{
  "hidden_size": 192,
  "n_experts": 192,
  "moe_layers": [0, 1, 2, 3, 4, 5, 6, 7, 8, 9],
  "router_score": "softmax",
  "groups_per_token": 1,
  "tie_word_embeddings": false,
  "learning_rate": 0.00263,
  "max_steps": 6015
}
Below are experts of layer 3 (counted from 0) of a mixture-of-experts language model. Rows are named up (a neuron's input weights, with its number) and show model dimensions 0-191. Each number is 200 + 30 x the weight over its row's rms, rounded and kept within 0 to 999.
Before each expert's rows: "comes after" lists some tokens at least twice as common just before its tokens as in all text. This comes from a sample of Wikipedia text that the model never trained on. Tokens count by the router's weight.

# expert 48
comes after: " Ja", " Ka", " Da", " Na", " Sa", " Jo"
up1,234,190,229,241,225,241,231,182,234,206,226,258,239,176,179,260,166,205,212,238,227,216,217,162,185,160,162,168,222,176,204,176,207,234,258,171,189,191,199,208,222,158,224,214,183,187,260,152,174,172,256,165,180,179,230,115,248,202,193,212,194,197,178,214,234,129,268,178,259,171,216,150,239,200,199,197,184,199,221,213,186,190,181,180,174,196,171,212,190,180,221,139,211,189,153,210,175,213,171,198,197,112,175,177,168,197,174,190,110,180,192,222,188,181,192,229,191,219,178,205,190,182,165,240,251,179,217,187,220,211,189,235,192,254,172,200,256,204,175,180,189,178,247,225,216,225,173,216,174,212,207,161,202,254,175,223,162,188,192,228,216,192,218,172,204,171,256,235,185,172,217,215,258,193,213,211,223,151,194,211,144,202,216,210,196,207,204,229,202,195,182,268
up2,211,210,225,187,206,203,157,149,243,230,164,168,148,206,191,165,208,209,204,202,230,183,240,222,152,224,165,229,228,203,211,171,196,211,244,191,193,163,220,207,213,185,230,226,250,162,188,179,250,107,157,202,181,216,182,244,189,229,216,173,197,189,163,172,202,280,199,240,181,199,244,187,200,216,169,151,178,135,186,211,220,180,201,216,183,181,216,312,208,225,242,178,234,210,245,248,171,218,205,257,211,226,185,187,173,207,142,199,189,175,159,184,207,200,178,150,191,190,198,156,151,235,196,261,175,184,198,207,198,230,153,148,191,187,193,211,266,191,184,260,200,157,161,251,176,144,192,185,147,240,198,214,203,205,231,211,222,235,214,224,169,226,223,220,226,200,192,208,226,189,199,177,216,233,220,218,231,182,221,209,173,206,217,203,169,253,201,197,206,163,161,189
up3,233,256,189,229,197,230,225,205,166,173,218,237,186,180,182,179,157,196,251,219,156,201,121,205,210,213,179,227,227,152,239,163,186,174,231,190,209,212,184,225,198,160,194,182,208,255,187,170,206,125,176,200,197,175,196,204,228,181,222,211,205,219,237,150,265,197,231,199,201,147,244,224,197,262,218,153,202,200,231,247,210,182,195,179,203,191,199,201,196,154,185,239,212,165,229,184,161,213,180,147,230,219,213,163,230,91,224,196,209,211,221,227,228,149,172,236,209,251,189,201,171,178,175,197,274,174,178,190,185,204,262,185,218,218,215,174,247,164,144,180,188,184,217,178,179,230,243,209,185,181,186,236,166,254,154,245,202,169,194,201,215,161,210,183,228,246,219,171,195,244,169,224,203,214,209,182,238,180,224,167,150,207,249,202,213,234,170,189,187,192,201,244
up4,233,261,159,193,175,206,232,190,156,184,183,237,172,214,152,240,167,219,210,194,212,189,173,197,195,195,229,230,212,178,236,166,184,233,208,210,189,200,194,200,184,212,110,231,188,227,198,225,213,199,195,188,165,196,249,246,211,223,217,253,190,205,224,183,215,195,227,201,218,225,229,179,203,207,191,172,229,204,246,197,228,168,205,203,221,219,145,185,170,224,214,182,198,302,150,177,164,185,192,202,293,237,200,201,236,145,209,165,204,187,252,258,234,133,196,182,225,177,181,202,167,177,189,196,233,210,158,193,144,184,206,185,181,236,176,181,199,149,249,185,170,276,217,141,272,206,195,184,199,193,167,225,189,227,238,209,221,201,252,191,211,174,200,175,180,226,162,198,233,207,226,230,243,209,236,197,196,163,202,147,177,162,191,164,225,207,195,236,209,175,190,274
up5,187,187,224,187,239,239,181,224,210,230,215,178,175,208,153,257,234,174,239,177,238,207,222,157,174,205,210,204,200,125,193,169,246,207,182,188,184,177,199,243,188,270,195,211,199,169,212,208,227,125,196,231,149,206,184,201,220,190,197,196,204,243,199,188,159,214,168,262,159,181,170,220,214,171,206,183,214,226,220,223,186,156,217,181,174,200,179,232,218,182,216,188,174,247,215,211,191,244,227,247,224,157,188,157,267,153,224,200,167,189,178,209,241,194,161,167,195,168,225,244,245,135,276,206,190,192,225,211,230,208,206,195,196,227,171,216,168,157,147,223,148,272,171,188,195,143,192,174,166,147,220,204,202,261,245,187,231,210,241,236,172,259,193,238,196,179,220,189,177,183,190,222,209,187,234,175,185,148,197,253,217,215,248,220,171,240,209,203,187,182,206,200
up6,188,205,198,190,234,226,158,224,185,200,208,225,189,202,191,139,229,192,197,189,181,250,185,187,148,216,202,145,254,208,177,222,264,182,188,212,104,214,255,243,230,178,262,232,156,178,238,206,182,163,223,168,214,181,201,150,245,216,178,202,171,180,221,219,255,232,173,204,216,209,196,197,209,245,219,237,142,195,218,196,200,188,140,196,202,159,169,208,166,185,209,187,210,200,223,255,174,204,215,224,208,218,189,195,232,214,164,174,259,210,190,178,160,225,137,169,199,171,251,173,240,225,166,215,186,162,196,162,215,216,155,189,174,216,181,185,213,227,201,187,189,186,131,201,211,243,168,246,160,211,217,208,198,215,234,206,201,183,173,197,184,206,205,187,232,209,275,233,253,194,198,162,210,159,217,250,190,226,258,191,179,168,222,214,181,147,266,218,185,157,174,253
up7,184,179,191,207,223,141,145,233,217,181,201,226,225,199,221,152,191,170,241,133,208,158,164,160,172,248,205,208,192,229,202,194,228,190,182,187,237,228,234,210,208,209,246,212,204,186,191,230,230,154,165,223,209,253,162,204,213,181,168,213,181,245,258,225,194,248,178,247,194,209,202,203,234,213,201,214,130,239,199,139,240,210,185,209,205,254,201,196,188,178,252,217,182,189,266,189,223,189,156,201,181,217,190,210,264,193,197,169,205,149,200,160,186,193,147,231,197,138,267,200,172,233,195,201,213,212,173,162,218,235,160,168,235,209,136,238,188,192,164,217,191,208,236,195,218,175,208,174,144,191,168,213,202,236,233,178,250,147,198,196,131,270,186,237,214,223,166,196,185,201,213,181,217,166,204,221,208,184,174,137,146,197,216,240,231,218,199,223,205,200,195,243
up8,174,225,211,200,191,174,191,162,205,233,147,214,236,220,214,209,205,201,191,215,228,286,128,203,207,187,99,233,184,186,185,162,242,193,255,181,252,238,198,258,179,139,167,189,151,203,185,159,194,223,262,186,250,220,162,233,163,191,208,250,165,202,184,225,241,233,185,186,213,236,179,220,159,210,217,230,170,212,177,225,209,159,196,176,209,209,201,184,213,174,215,184,232,226,170,198,173,168,199,171,221,197,212,197,276,193,151,252,188,215,210,204,157,175,184,180,201,209,241,229,171,211,231,212,204,248,161,207,210,208,193,184,178,196,251,240,203,190,153,247,169,221,203,199,221,197,247,187,113,261,192,185,172,175,163,219,179,214,166,194,208,240,216,197,216,216,218,262,222,220,240,202,207,145,211,191,230,180,194,219,189,165,246,210,227,198,209,195,183,178,196,264
up9,231,236,223,195,204,229,254,207,206,223,141,113,204,184,229,155,167,228,224,194,226,235,198,183,148,179,206,248,227,156,115,200,219,192,234,184,228,235,227,220,192,164,204,232,154,232,247,213,233,215,190,241,220,254,197,221,182,180,207,219,212,191,223,190,208,226,215,158,193,100,191,305,187,213,165,232,218,164,223,203,200,198,190,175,196,214,185,209,162,272,162,189,187,146,168,216,178,231,197,171,195,194,192,197,221,186,167,250,198,236,186,181,179,266,210,186,208,181,169,205,174,217,232,222,300,214,170,182,215,220,174,208,195,242,244,161,192,189,215,189,193,212,198,143,163,184,190,245,211,224,213,164,153,180,180,199,211,202,219,236,223,208,184,215,204,168,171,193,259,215,235,252,203,227,185,217,194,203,196,201,163,183,160,214,214,194,198,196,199,174,185,227
up10,129,220,232,168,204,229,186,172,264,161,238,173,271,226,238,196,215,188,200,237,234,209,254,256,156,210,247,196,167,204,200,222,233,206,233,196,170,242,207,186,149,201,155,186,241,159,178,210,235,181,214,205,155,185,196,198,179,271,214,189,175,225,180,244,265,228,207,204,206,234,239,210,200,213,162,178,168,212,178,248,187,210,172,168,239,216,193,246,205,215,213,211,217,219,220,210,182,185,165,201,189,187,171,229,199,167,294,237,158,167,249,188,216,243,141,232,209,207,146,217,185,196,213,196,204,202,203,168,263,228,183,175,262,205,204,189,131,235,204,232,177,213,205,199,206,142,206,222,209,157,201,191,140,226,200,155,207,179,189,203,185,241,197,240,218,229,167,177,213,155,218,179,153,196,206,207,199,217,196,184,221,164,200,263,216,231,177,235,204,177,168,219
up11,143,229,222,220,187,174,190,246,208,236,198,162,193,264,196,161,197,251,148,182,227,195,234,199,165,160,229,208,248,177,92,211,217,222,197,177,252,219,210,209,213,199,177,233,210,173,142,197,177,224,213,188,192,168,210,243,205,190,177,196,198,202,225,191,224,248,234,192,271,208,225,181,190,185,217,188,182,216,199,228,187,199,223,227,226,214,126,211,216,167,243,238,227,217,209,243,161,159,174,171,252,194,175,217,170,215,218,280,180,138,204,142,194,217,258,154,144,173,195,230,210,219,186,238,190,202,202,210,217,193,182,197,170,232,238,194,166,173,174,206,149,214,221,158,149,144,243,185,213,194,144,215,161,220,183,206,243,219,221,212,217,189,219,192,284,241,159,191,227,221,198,199,205,206,202,170,199,212,152,198,178,157,184,204,207,192,181,222,219,173,181,215

# expert 144
comes after: "ne", "o", " Me", " mi", " bo", "le"
up0,200,164,197,131,189,220,253,241,190,195,207,204,210,196,202,162,185,139,195,149,181,199,188,227,201,230,159,213,209,194,253,163,219,202,235,213,227,190,176,212,166,196,255,208,197,216,188,176,201,240,237,204,227,223,182,199,192,169,163,168,154,202,202,140,168,173,302,230,205,216,196,179,209,179,200,203,241,227,244,149,231,206,168,186,206,195,217,222,209,195,207,188,204,284,137,161,243,174,215,163,177,209,235,198,195,213,207,211,200,203,229,279,180,171,202,241,231,245,227,212,185,210,274,175,202,205,187,236,188,224,198,240,198,147,206,256,201,228,202,173,218,135,231,215,174,200,157,210,196,200,220,223,220,228,207,130,169,212,207,207,273,168,167,169,230,159,222,203,169,216,162,243,256,151,217,217,205,186,208,153,167,189,212,167,155,175,181,194,213,175,214,206
up1,213,180,163,195,188,227,246,188,207,172,179,229,132,268,177,144,169,165,212,209,223,177,179,211,201,197,209,239,226,242,219,216,208,246,157,200,216,196,209,203,192,201,167,149,204,204,212,200,181,140,213,226,161,239,208,227,167,170,183,187,185,206,222,239,146,201,268,162,198,194,186,187,262,226,161,271,216,221,165,182,253,212,178,239,215,207,232,182,210,210,179,172,267,179,206,248,160,213,213,252,191,229,176,159,226,226,182,215,199,213,207,229,208,198,207,205,168,226,242,208,209,201,223,147,210,223,207,162,202,170,166,200,225,221,205,194,215,201,254,178,208,202,175,199,124,213,224,165,192,214,221,190,175,184,276,196,203,206,207,229,245,72,219,206,226,154,159,256,189,195,180,233,186,128,191,201,198,202,219,256,179,189,171,205,187,217,199,223,204,207,234,187
up2,187,234,157,169,228,176,226,251,183,192,239,195,257,215,230,170,199,198,255,211,161,168,175,219,245,188,197,200,126,155,229,202,215,216,182,197,212,197,171,142,212,191,188,243,202,182,214,197,256,234,187,190,171,203,200,203,189,259,215,187,217,170,178,209,162,212,198,219,187,232,203,188,207,217,170,193,216,142,194,176,190,115,213,143,229,165,192,242,205,209,181,141,164,203,240,228,189,191,204,180,259,206,198,194,207,202,212,223,168,140,199,204,191,181,218,174,229,244,226,179,227,190,212,204,216,194,208,228,214,234,290,215,175,166,203,206,214,181,214,223,250,184,239,162,212,181,164,128,186,207,229,288,179,225,226,206,196,210,207,178,220,228,194,188,195,190,181,174,206,178,212,262,211,266,99,161,227,133,237,186,175,164,236,189,202,210,211,211,178,200,162,194
up3,235,202,196,181,238,201,176,227,224,210,194,200,165,199,187,177,206,211,210,146,234,184,250,177,158,215,193,187,236,213,184,185,190,241,204,193,271,189,244,209,166,165,208,145,218,173,214,167,178,222,192,181,238,219,219,232,207,211,242,193,204,168,283,217,196,180,195,189,144,221,262,216,225,247,206,243,234,241,240,204,223,210,180,194,204,155,176,217,205,195,242,250,253,217,189,249,169,167,165,190,194,144,178,160,226,156,231,241,148,219,193,243,152,162,202,199,154,198,154,196,175,111,174,186,195,200,205,174,224,184,248,260,221,191,197,198,214,169,167,187,226,200,212,233,191,190,257,133,203,192,277,218,195,242,226,216,199,177,201,198,213,218,167,223,145,222,194,282,173,190,214,210,154,200,204,201,216,166,212,202,180,197,224,236,256,180,227,198,164,210,191,190
up4,217,191,194,193,187,182,234,205,164,241,261,234,223,243,188,206,204,246,208,189,231,181,243,278,192,210,221,178,179,210,140,197,220,206,182,261,208,183,200,237,223,190,182,219,202,190,194,206,232,178,195,140,243,190,188,217,222,209,200,192,191,223,191,154,199,148,204,220,106,195,183,185,215,197,169,259,193,219,167,255,164,193,218,181,225,148,181,195,158,255,226,142,195,220,219,226,221,240,157,173,198,170,184,178,192,153,181,196,209,238,190,162,190,191,181,206,216,85,118,253,233,206,190,182,139,174,229,207,175,208,198,248,221,213,186,208,172,172,207,193,200,164,242,196,181,190,197,174,196,229,182,232,201,206,205,216,175,171,189,195,232,147,174,223,225,213,234,202,203,207,250,180,159,214,136,195,246,263,213,196,228,219,226,240,166,239,173,209,167,178,202,190
up5,202,190,250,209,163,195,229,131,176,158,209,234,208,212,217,119,162,238,179,189,203,160,178,211,217,195,200,212,207,233,141,198,183,161,152,206,207,133,205,186,176,188,223,191,228,175,174,217,180,203,204,251,168,192,201,263,239,258,191,273,189,223,176,199,151,197,211,228,203,210,253,231,184,256,182,208,225,207,224,191,225,269,214,194,222,211,173,187,230,223,260,148,214,205,186,124,187,223,207,227,191,229,194,158,178,154,207,199,230,234,169,159,239,151,188,223,177,182,215,216,173,179,239,192,213,209,153,229,185,190,252,156,164,131,211,180,229,180,175,226,186,217,218,195,213,192,185,192,176,225,194,247,173,215,188,181,268,206,192,189,238,205,156,228,226,226,240,190,213,200,214,227,195,211,180,246,206,167,230,182,198,222,250,273,188,205,130,207,217,195,179,197
up6,182,198,159,148,219,215,221,217,168,152,274,215,246,181,228,201,188,204,175,201,202,204,197,209,199,206,233,175,172,178,119,225,223,243,178,212,252,162,234,193,217,212,156,188,198,223,231,200,232,202,202,246,187,188,252,166,215,235,202,219,252,184,153,219,198,209,199,206,171,200,178,173,204,209,179,223,212,197,264,196,186,175,125,164,224,209,160,200,208,223,182,184,203,192,202,193,181,144,207,227,217,208,228,201,123,187,180,196,229,186,264,198,175,228,201,185,223,135,117,184,235,196,190,197,231,173,164,188,287,214,198,158,230,262,214,182,297,258,206,191,201,180,239,206,242,178,167,158,198,250,213,246,202,170,231,207,162,219,192,186,186,211,204,199,221,222,236,218,219,185,181,176,248,154,191,231,247,194,257,187,197,186,163,228,195,209,209,196,187,202,199,176
up7,174,171,178,154,167,196,165,207,182,197,207,235,162,222,212,195,139,154,228,188,204,184,182,189,267,210,287,235,225,214,219,197,200,204,190,223,205,195,190,184,240,197,214,211,180,238,232,198,222,182,242,249,181,230,221,211,206,207,183,203,221,174,175,225,140,252,195,163,194,213,162,178,203,211,170,172,197,147,214,231,228,160,159,140,188,186,201,218,229,195,185,146,223,237,192,211,186,199,205,190,281,231,240,202,204,183,184,211,230,186,237,175,215,191,214,239,210,225,193,162,204,162,204,190,243,223,170,230,238,204,165,245,205,192,174,215,258,211,196,221,212,199,212,206,189,232,146,165,148,249,208,250,170,154,251,210,182,147,162,179,203,176,225,226,180,177,116,308,213,206,190,233,236,214,151,190,238,206,210,227,246,163,150,186,213,236,192,221,215,182,213,197
up8,162,183,172,179,185,210,233,168,172,243,229,240,176,203,208,216,182,227,231,194,279,224,223,180,243,181,188,176,246,164,198,182,161,191,174,168,187,179,176,227,213,189,134,169,201,208,226,188,230,220,209,209,181,180,205,194,195,179,179,220,198,174,171,181,227,210,250,234,151,205,214,137,190,202,204,258,204,210,214,164,206,123,211,164,243,175,199,196,196,218,185,156,217,283,200,180,203,216,189,164,183,226,222,150,302,193,182,212,162,198,191,223,214,197,226,234,201,204,193,166,225,165,155,145,207,201,224,186,189,195,239,250,227,181,190,205,268,145,300,228,226,181,214,171,214,225,220,201,201,211,204,207,181,203,176,223,113,240,203,139,170,181,173,184,218,201,172,207,249,222,191,230,219,171,238,195,218,184,195,200,213,195,181,175,205,212,224,208,245,127,216,214
up9,214,207,175,132,106,260,236,176,180,288,262,268,241,186,224,215,226,183,213,240,184,147,231,181,209,156,222,208,200,198,203,210,229,236,189,188,207,215,181,244,238,199,170,183,189,138,195,197,234,205,194,191,168,202,183,183,198,211,150,233,198,223,218,152,181,210,236,233,227,246,176,194,207,203,191,206,199,178,184,187,212,173,207,157,215,152,198,203,197,279,213,176,230,179,180,260,212,229,216,204,203,239,212,222,174,203,201,174,185,169,219,275,239,187,225,215,223,200,171,214,244,198,211,214,207,197,220,201,239,192,208,191,246,196,205,229,251,222,160,184,214,156,199,178,134,173,229,153,245,172,252,203,199,204,238,230,192,243,186,167,155,166,202,152,185,184,234,184,192,192,158,222,139,224,232,171,146,220,197,181,153,159,159,198,221,196,177,201,185,189,181,190
up10,177,225,137,208,236,206,229,185,184,180,193,180,213,130,196,224,150,175,214,189,199,235,215,204,230,212,225,221,153,187,229,185,195,242,250,253,200,203,207,180,159,180,208,160,234,124,211,224,200,214,165,184,257,185,245,153,211,216,212,183,180,201,216,193,220,196,256,212,227,235,208,270,297,228,203,172,205,167,229,225,188,219,187,180,179,161,182,238,166,180,246,214,194,194,233,208,206,211,181,220,243,195,193,174,198,186,195,201,163,240,202,199,290,233,242,190,169,237,200,172,176,190,161,207,180,160,114,165,237,180,197,191,178,210,198,179,139,204,214,212,215,203,203,175,178,186,200,189,180,222,183,205,206,233,164,203,153,165,227,214,239,205,191,240,148,207,221,233,154,155,220,163,192,156,239,208,167,132,213,224,215,151,217,229,210,180,215,182,182,132,215,196

# expert 78
comes after: " Ra", " K", " H", " Ha", "k", "h"
up0,157,209,216,198,178,171,192,209,176,233,164,204,154,175,172,267,122,220,215,189,205,213,199,190,242,210,228,177,227,182,200,216,200,170,213,210,139,169,286,207,197,160,199,234,222,243,181,224,183,225,236,164,262,173,174,211,184,226,232,193,139,192,245,196,198,204,158,225,193,206,179,205,258,201,171,170,220,230,121,217,270,234,201,191,188,241,154,223,213,207,208,257,130,217,205,205,179,218,228,177,236,206,185,203,216,206,228,215,171,198,188,176,220,190,121,198,187,187,184,177,218,190,168,218,203,172,202,171,159,170,162,167,186,213,132,160,161,217,200,211,158,231,170,226,221,234,188,225,166,205,237,182,222,227,177,115,200,158,241,238,198,194,183,228,196,235,165,247,194,248,216,190,166,192,216,193,244,205,147,170,236,189,176,176,189,179,193,200,186,185,204,237
up1,203,197,232,227,155,210,203,234,229,274,169,252,182,175,239,181,189,239,223,201,194,214,189,167,212,124,191,181,200,166,180,170,231,175,225,254,194,210,210,159,198,197,178,186,222,236,170,186,253,217,187,196,271,219,238,192,116,194,192,193,247,199,189,204,192,141,205,167,214,209,179,187,242,205,184,205,189,214,231,179,218,220,187,222,191,224,155,211,206,233,202,151,198,146,173,251,128,147,174,155,189,189,203,202,186,224,205,258,169,195,208,201,185,278,179,134,143,187,227,176,239,210,209,187,233,176,143,267,224,186,228,201,184,180,239,220,223,228,264,203,172,184,185,214,204,167,188,219,209,224,175,217,222,205,191,202,198,180,226,195,205,243,214,200,161,189,274,204,241,173,175,121,232,160,188,193,222,200,211,205,204,204,156,235,247,177,207,202,208,204,236,216
up2,132,182,185,197,192,177,209,212,211,179,210,199,214,226,185,208,176,163,198,142,186,197,175,209,187,254,192,191,233,214,194,180,235,138,210,145,173,168,216,254,194,159,167,158,217,171,226,253,237,165,204,223,190,191,157,207,123,225,210,131,224,240,193,211,223,167,227,192,199,203,243,168,295,208,203,205,167,258,252,222,251,200,193,182,204,214,160,195,212,168,207,209,178,221,186,213,208,200,166,186,215,166,197,164,167,217,198,194,175,190,241,193,182,188,197,204,197,178,179,214,208,186,247,148,186,204,215,173,218,199,221,197,235,196,180,214,156,154,223,183,169,120,177,152,222,192,219,247,190,264,240,174,204,234,212,206,224,209,200,200,179,224,238,236,201,202,200,187,221,185,251,233,231,136,184,245,213,204,186,192,257,161,172,296,205,237,229,245,212,162,164,211
up3,211,215,238,243,185,234,215,197,276,192,217,154,178,202,196,238,204,232,250,175,239,247,174,157,209,186,188,192,205,217,185,219,249,179,207,176,186,189,197,225,239,197,241,236,223,131,217,181,268,193,164,198,220,208,103,225,239,212,179,215,186,249,221,197,165,177,210,222,123,244,206,266,173,208,197,222,160,207,200,193,225,161,189,197,193,225,190,260,207,253,213,219,226,141,208,184,186,195,188,238,213,169,206,163,162,189,236,225,206,162,200,191,203,225,218,208,164,188,180,169,245,233,188,168,185,211,195,174,230,290,234,191,204,176,232,225,182,174,189,212,174,157,147,210,152,180,186,186,144,243,171,243,196,223,197,189,197,188,217,212,207,199,187,186,214,177,243,173,259,164,226,245,206,229,235,166,174,177,254,184,181,197,153,153,201,208,174,242,180,183,221,208
up4,192,204,257,202,236,136,213,194,161,230,239,226,170,169,175,234,172,218,202,221,254,251,183,197,230,152,171,198,145,178,183,214,202,150,149,268,190,167,192,161,193,197,185,219,198,182,227,202,190,219,228,177,243,161,182,204,255,201,234,192,185,244,155,258,205,144,224,189,189,195,207,201,214,197,214,262,173,212,242,182,237,201,163,195,191,234,240,227,197,194,207,134,197,197,188,212,169,189,177,190,234,190,168,165,257,187,208,159,257,195,197,169,218,189,229,229,165,220,185,166,169,188,206,172,208,196,228,221,224,211,219,211,166,223,189,200,203,157,160,208,203,227,242,193,210,199,168,198,156,156,249,262,140,178,152,237,202,133,208,215,190,197,213,267,193,221,239,253,197,262,179,219,193,157,207,221,222,218,243,231,189,198,217,212,180,242,197,191,206,249,270,196
up5,225,198,161,200,210,248,150,217,182,194,135,180,157,222,107,238,153,176,179,194,237,201,206,140,190,231,207,195,212,179,228,179,181,230,236,230,187,226,180,207,182,266,255,236,251,217,189,186,190,159,143,187,205,158,206,179,132,224,250,211,179,215,209,160,240,203,225,187,249,187,225,204,210,233,213,215,191,183,188,164,253,191,232,220,208,157,174,217,227,218,207,199,201,195,191,199,161,273,218,177,209,155,158,191,199,168,231,264,182,201,202,256,240,196,165,186,197,196,224,190,170,176,188,247,229,222,223,187,171,197,235,180,194,220,235,209,167,232,256,167,217,237,202,167,193,224,173,170,205,214,215,213,148,201,138,189,199,202,268,208,168,243,157,226,205,263,201,166,210,263,172,207,178,184,226,225,186,183,239,194,157,167,221,154,215,199,221,213,201,187,172,200
up6,189,184,184,258,192,237,197,229,226,206,121,176,187,199,162,180,177,195,210,219,245,189,172,186,202,133,173,241,204,149,272,177,231,221,256,205,190,248,193,163,172,210,183,193,221,195,206,187,217,174,218,224,168,175,200,160,187,214,219,124,239,195,196,205,205,200,231,199,160,277,205,225,249,210,223,158,193,223,190,195,216,202,230,190,155,147,204,259,203,194,227,178,224,197,204,243,188,202,186,188,217,205,177,154,188,240,200,223,202,177,161,242,280,195,278,170,180,211,167,173,221,202,259,169,210,197,255,185,121,204,208,189,165,167,190,239,203,196,205,236,231,235,202,196,147,172,232,215,213,183,155,246,186,196,198,199,195,144,215,249,193,235,190,231,238,217,203,177,170,161,190,220,206,216,190,221,236,187,230,222,188,205,176,140,150,238,215,244,167,226,193,202
up7,190,199,150,208,162,270,213,253,216,236,225,239,210,173,193,198,172,211,196,261,168,207,187,206,195,180,160,191,196,208,229,201,205,174,174,127,165,201,194,209,229,183,228,194,188,221,214,200,225,163,237,186,178,170,192,200,216,253,148,151,165,228,251,175,187,236,215,184,240,195,187,170,239,203,179,194,128,223,178,118,186,222,191,203,221,165,213,199,172,190,204,189,219,164,232,241,199,201,237,247,244,193,201,201,199,174,209,231,186,193,188,217,190,186,200,224,227,209,197,205,209,229,165,223,201,177,266,177,177,200,194,203,237,240,247,190,221,203,181,146,176,183,193,211,234,205,134,221,194,171,179,199,211,254,215,80,196,198,193,169,220,172,206,219,197,174,276,226,213,147,268,232,196,183,161,247,148,240,211,208,217,180,174,207,209,143,195,179,161,187,173,151
up8,255,221,208,228,199,198,133,200,230,199,204,207,183,177,232,237,170,250,200,186,213,244,254,197,222,241,227,193,235,206,273,194,200,153,245,219,163,220,157,165,172,240,188,166,188,202,233,214,225,138,166,164,211,211,197,217,164,173,246,189,213,204,231,150,164,206,202,165,174,204,137,192,216,202,232,214,152,188,189,208,182,206,228,201,222,167,217,171,195,201,212,216,151,175,205,213,264,196,151,219,219,161,170,119,198,193,172,188,179,226,207,201,260,180,224,232,165,189,210,218,221,215,210,181,164,202,223,272,163,214,230,174,208,222,173,202,222,164,206,194,198,218,192,230,159,214,216,206,142,147,191,188,151,166,244,234,200,198,237,182,168,162,207,184,207,230,252,218,183,258,227,173,204,163,256,213,257,236,208,187,219,248,198,262,187,257,197,193,211,212,254,196
up9,251,245,203,221,201,236,206,220,168,201,177,197,197,255,183,107,199,216,233,196,197,253,207,179,185,172,126,242,228,188,220,187,173,174,203,215,149,178,188,244,250,192,185,176,172,217,216,222,167,213,262,193,202,257,130,269,205,183,211,251,194,189,169,181,147,186,229,236,219,199,156,195,243,245,224,210,216,163,217,213,171,215,175,201,184,211,201,222,134,180,215,158,211,178,209,174,244,217,213,172,222,217,205,158,201,197,149,198,207,237,170,192,166,233,174,205,177,164,156,152,209,187,160,181,257,221,225,164,173,212,184,235,163,203,208,220,230,171,209,121,216,238,188,219,208,243,202,151,160,218,181,140,186,201,198,183,239,209,194,224,214,167,195,165,195,228,210,292,201,207,171,207,199,235,179,189,160,192,231,179,222,198,180,213,166,235,232,185,190,174,226,194
up10,209,249,194,206,190,244,139,207,223,191,163,181,223,173,259,183,207,160,244,161,226,199,212,233,190,210,217,237,243,171,158,186,256,139,190,197,208,182,223,278,239,221,187,200,139,220,125,216,213,210,228,236,187,257,150,143,187,181,166,264,161,233,226,175,179,226,177,198,247,166,206,185,182,202,194,222,175,220,230,203,198,164,166,182,211,230,150,216,191,207,184,193,198,233,197,204,160,167,185,140,256,238,196,199,190,174,212,234,184,108,227,170,180,184,198,166,185,206,193,213,223,225,203,166,205,192,221,194,216,155,214,189,256,162,172,239,199,179,183,178,192,199,190,197,239,193,218,215,142,205,243,198,196,216,214,215,175,211,171,183,172,222,197,177,261,224,182,195,212,230,219,167,241,200,158,223,214,194,219,191,219,157,247,178,207,206,215,210,136,198,217,285